Weights of a small mixture-of-experts language model, trained from scratch on English Wikipedia.
Size: width 128, vocabulary 2045, 25.2M parameters.
Experts: 128 experts in each of 15 layers, 32 SwiGLU neurons an expert.
Training: a variant of Adam for the experts, 268M tokens, 8182 steps.
Below are experts of layer 3 (counted from 0) of a mixture-of-experts language model. Rows are named router (the router's row for the expert) and show model dimensions 0-127. Each number is 500 + 25 x the weight over its row's rms, rounded and kept within 0 to 999. Numbers have three digits each.
Before each expert's rows: a language model's description of what the expert responds to; "mostly gets" lists some tokens that are sent to it at least half of the time. This comes from a sample of Wikipedia text that the model never trained on.

# expert 25
It responds to: Initial letter of words. A lone first letter of a common word after an article or verb, especially l in lived, lured, liver, laid.
mostly gets: " l", "ell", "ic", "im", "ens", "ah"
router:547497505516458501515542519498477494490549529507497542531453541492492537484552519514490455528541485507498508496475456516479506485503506504546505513529515513478501507489526485523484447505478507490485523531519514497526498507442457494487514516520487527464535465498489493542494474465519492494523471502475454538523475478483484454472466491494475520495528528509553511469462514529512504486521

# expert 5
It responds to: Word-piece continuations. Middle word pieces inside names and words, especially resp in respect or respective, plus other name fragments like -io, -ash, W.
mostly gets: "it", "ell", "um", "ard", "ow", "and"
router:489525517520492528546523535495499523490523486534488525536504512494470527535489503463506462459492485528509441478489477545509534483555574533494445492460490483508511484544520541500496467482516485505491514554456502514516494499507478496482544527509484475516486544498509503485477533463499491509519508458500520482492476514494475493466478472541481442498512508479476483519500483487501492519495

# expert 63
It responds to: Int-, reat, inner pieces. Word-internal pieces like int in introduced, reat in Great and treatment, ec in necessary, and ian, ies endings.
mostly gets: "ian", "ut", "oy", "ood", " th", "anc"
router:527510508495541476478549531502558537504475484525488490497523498510517504518476475516498495497535475501489493461547504474525534474490490503536518509499450527468537520489478519510506457490479461505543520490531464475473504458532537487461497487485506542491480489472504492469524488475451549536500551510526451470500513462533483517478457512504509496476470475490494484491495470514498465508484

# expert 39
It responds to: Vowel pieces, Latino. Single vowel or short pieces inside words and names, like ino in Latino, osp in hospital, plus digits 4 and 5.
mostly gets: "o", "u", "4", "oc", "x", "erv"
router:489502486470486478505521558513543558524512490506487509519473493541488488471504492529470546509508490495513505536511495547497530550502522514492495520427486508514518489481534540490476492464466541495480515509509421505529536525517527494497517505527536529482480485524541503523523528481493473471496485462482483507454510490459485467531482471486475481514492488514500485498497507491461523542493

# expert 29
It responds to: Personal name syllables. Second syllables of personal names after a capital initial, such as Rob, Jacobs, Kennedy, often in election tables or player lists.
mostly gets: "ri", "ut", "id", "ry", "ec", "ail"
router:489519483471471515503553535506552478517496442518484515544529494508531454543462470522468554474495491512481471513509491489513494515462503443502554558520512489516503483490504491464518489467517496485526523491509502485493528523491492519517513486516478463481463546508500513495500506446505541456490504538482514524480495468517494462506478485493533504489566485481500510511498510492505522461506

# expert 57
It responds to: Consonant-vowel pieces, names. Middle word pieces such as al, ill, or, el, ent, notably ald in Donald and ill in chill or spilled.
mostly gets: "r", "el", "ol", "or", "ent", "al"
router:488503519518531482521485494512524538459481509561459527470451555501506501455475491477494482520555512521492511461466467477470481521529487513497508481524506496481528502473482484514525505491492518520492539498480526538494520534493523515488505530510466470467508511471526476483551499542531502427505531509452480493497515501532543487491506465494499516534460488493501556491479490517509514507521

# expert 31
It responds to: Name endings and numbers. Final letters of foreign names, such as Sobiesk-i, Hidek-i, Peps-i, and digits in table figures and vote counts.
mostly gets: "i", "0", "p", "5", "ian", "ib"
router:453488544519470492467522475529515532505485510463539471521510477503492507483536479522505478498530528499540486526548477517465496476520473478481493490490509481477515525503458523547475475487532482563478504520476500484478530479515514515483541458450467498503518529518497515515493526499482482496509495481499542523470466535467480531510461460482477510486476478528480543517455522509473529470498

# expert 48
It responds to: Name-ending syllables. Word- and surname-final pieces like au in Nouveau and Goudreau, and ou, ey, ley, ee, en, plus spaces before years.
mostly gets: "ou", "ain", "ge", "ure", "ey", "ley"
router:470504480475503510504519489509533511494540524487536527506532512497492473507477504537500467543466486522482502480515496532466528491497499465494473497508496502498520510515533482462508483542468525537477468518480574519459534529472532518531532501501479497526453479479495507462507518460462505508510459496481493479494437544462515472463491485494532491491491499485521443496546471491511500457506

# expert 60
It responds to: Adjective suffixes, breaks. Suffixes such as ial, ic, on, c in influential and territorial, and paragraph breaks before section headings.
mostly gets: "c", "ec", "per", "on", "ah", "ial"
router:494509483502482522492454541506508484498508476559538515510500534545456509504462519492502473463482519490533475432491510510476535518485475474527506547502490485502504508478560510526529511498505517482535507506459561488511490466519497510471509487501504497487527499473474472498517525522534510536503565512512497497513446475522525491450506505492531523534500488534506507482486552471516480476484

# expert 58
It responds to: Word-initial k and Slavic. First letters of words after the or of, e.g. king, keeping; also the, commas after dates, closing parentheses, and Slavic or Cyrillic text.
mostly gets: "v", "k", "z", "),", "ep", " s"
router:524510536499503518499515508495453520491472470454420490516499487535496502516470504503512446490523476520500479483463504530484501505476468489517461446491518491508488515527498535511473509501503513449540525490478517537515527500495481523483488484537536505529525490486551497490440487470484499495532472475481508526524513569452529461497536504523475514471504495526532505487504525500462494492508

# expert 7
It responds to: Pieces after word starts. Single letters and short pieces inside words, especially iv in priv-atization and div-ides, plus i, n, R in names.
mostly gets: "in", "n", " N", " n", "iv", "i"
router:502480485486517500517517469477518497516491502472497500506495511529491507501451478514515472543458494469482541505519440479478510446513504505473539510498495498546560543500490564507463498502503479455467529461486494505474479462499529506499492481531518547510532514533526506476485486504477504489568473499485515511496524527474490538493481499451511481468562506502485525517506514462508478490515

# expert 1
It responds to: Mid-word closing syllables. Word pieces finishing a syllable inside names and words, often before ed or s, such as Eif-ion, c-oup-le, Sw-ed-en.
mostly gets: "ion", "ast", "ard", "ow", "act", "ey"
router:525499475514501547511491513487482515524464554534519531523516508536511545494464496472482561476526519506510469487486526521510544479529508540524487473491510506470511490481492511516512471526428501537505539457478496484492517494504498514516521499492490522513492468454543483514480520511453516529536504489484550528497481496458517525479498512548517515524463516474512495470486458522487545481490

# expert 21
It responds to: Article a, word starts. The article a/an and the first piece of words like physician, photographs, constantly, United, often after is, as or and.
mostly gets: " A", " an", "st", "h", " a", "ra"
router:517549456486466486502521476536527468472519492498490481513486475522525471497508509494491487508491495483515501507526520526489551524471495490471435472468511549526487489458466454500475491514525547481530501526445441493492483475528513486480482512509501471525480477516514490496506516473490498490485527490458484487513505507515530553434546499508510468493476463497562515516492483496493480514528

# expert 28
It responds to: Word-ending suffixes. Final suffix pieces completing a word, such as ive in live, executive, collective; ior, or, as, er in senior, career.
mostly gets: "er", "as", "ive", "land", "od", "th"
router:505453502463474536469499510508507521496495538501512500496472511452488506491484538493446523472532492510501482469506481480477501562485502527524494504465515468517512497486518486504515467528515453484480476456509503493488529517501520510501510438488481496551502504469496476522490474502502507461549525501494438519465521496513494478514553513443519491491480513465459489530500481495520567477467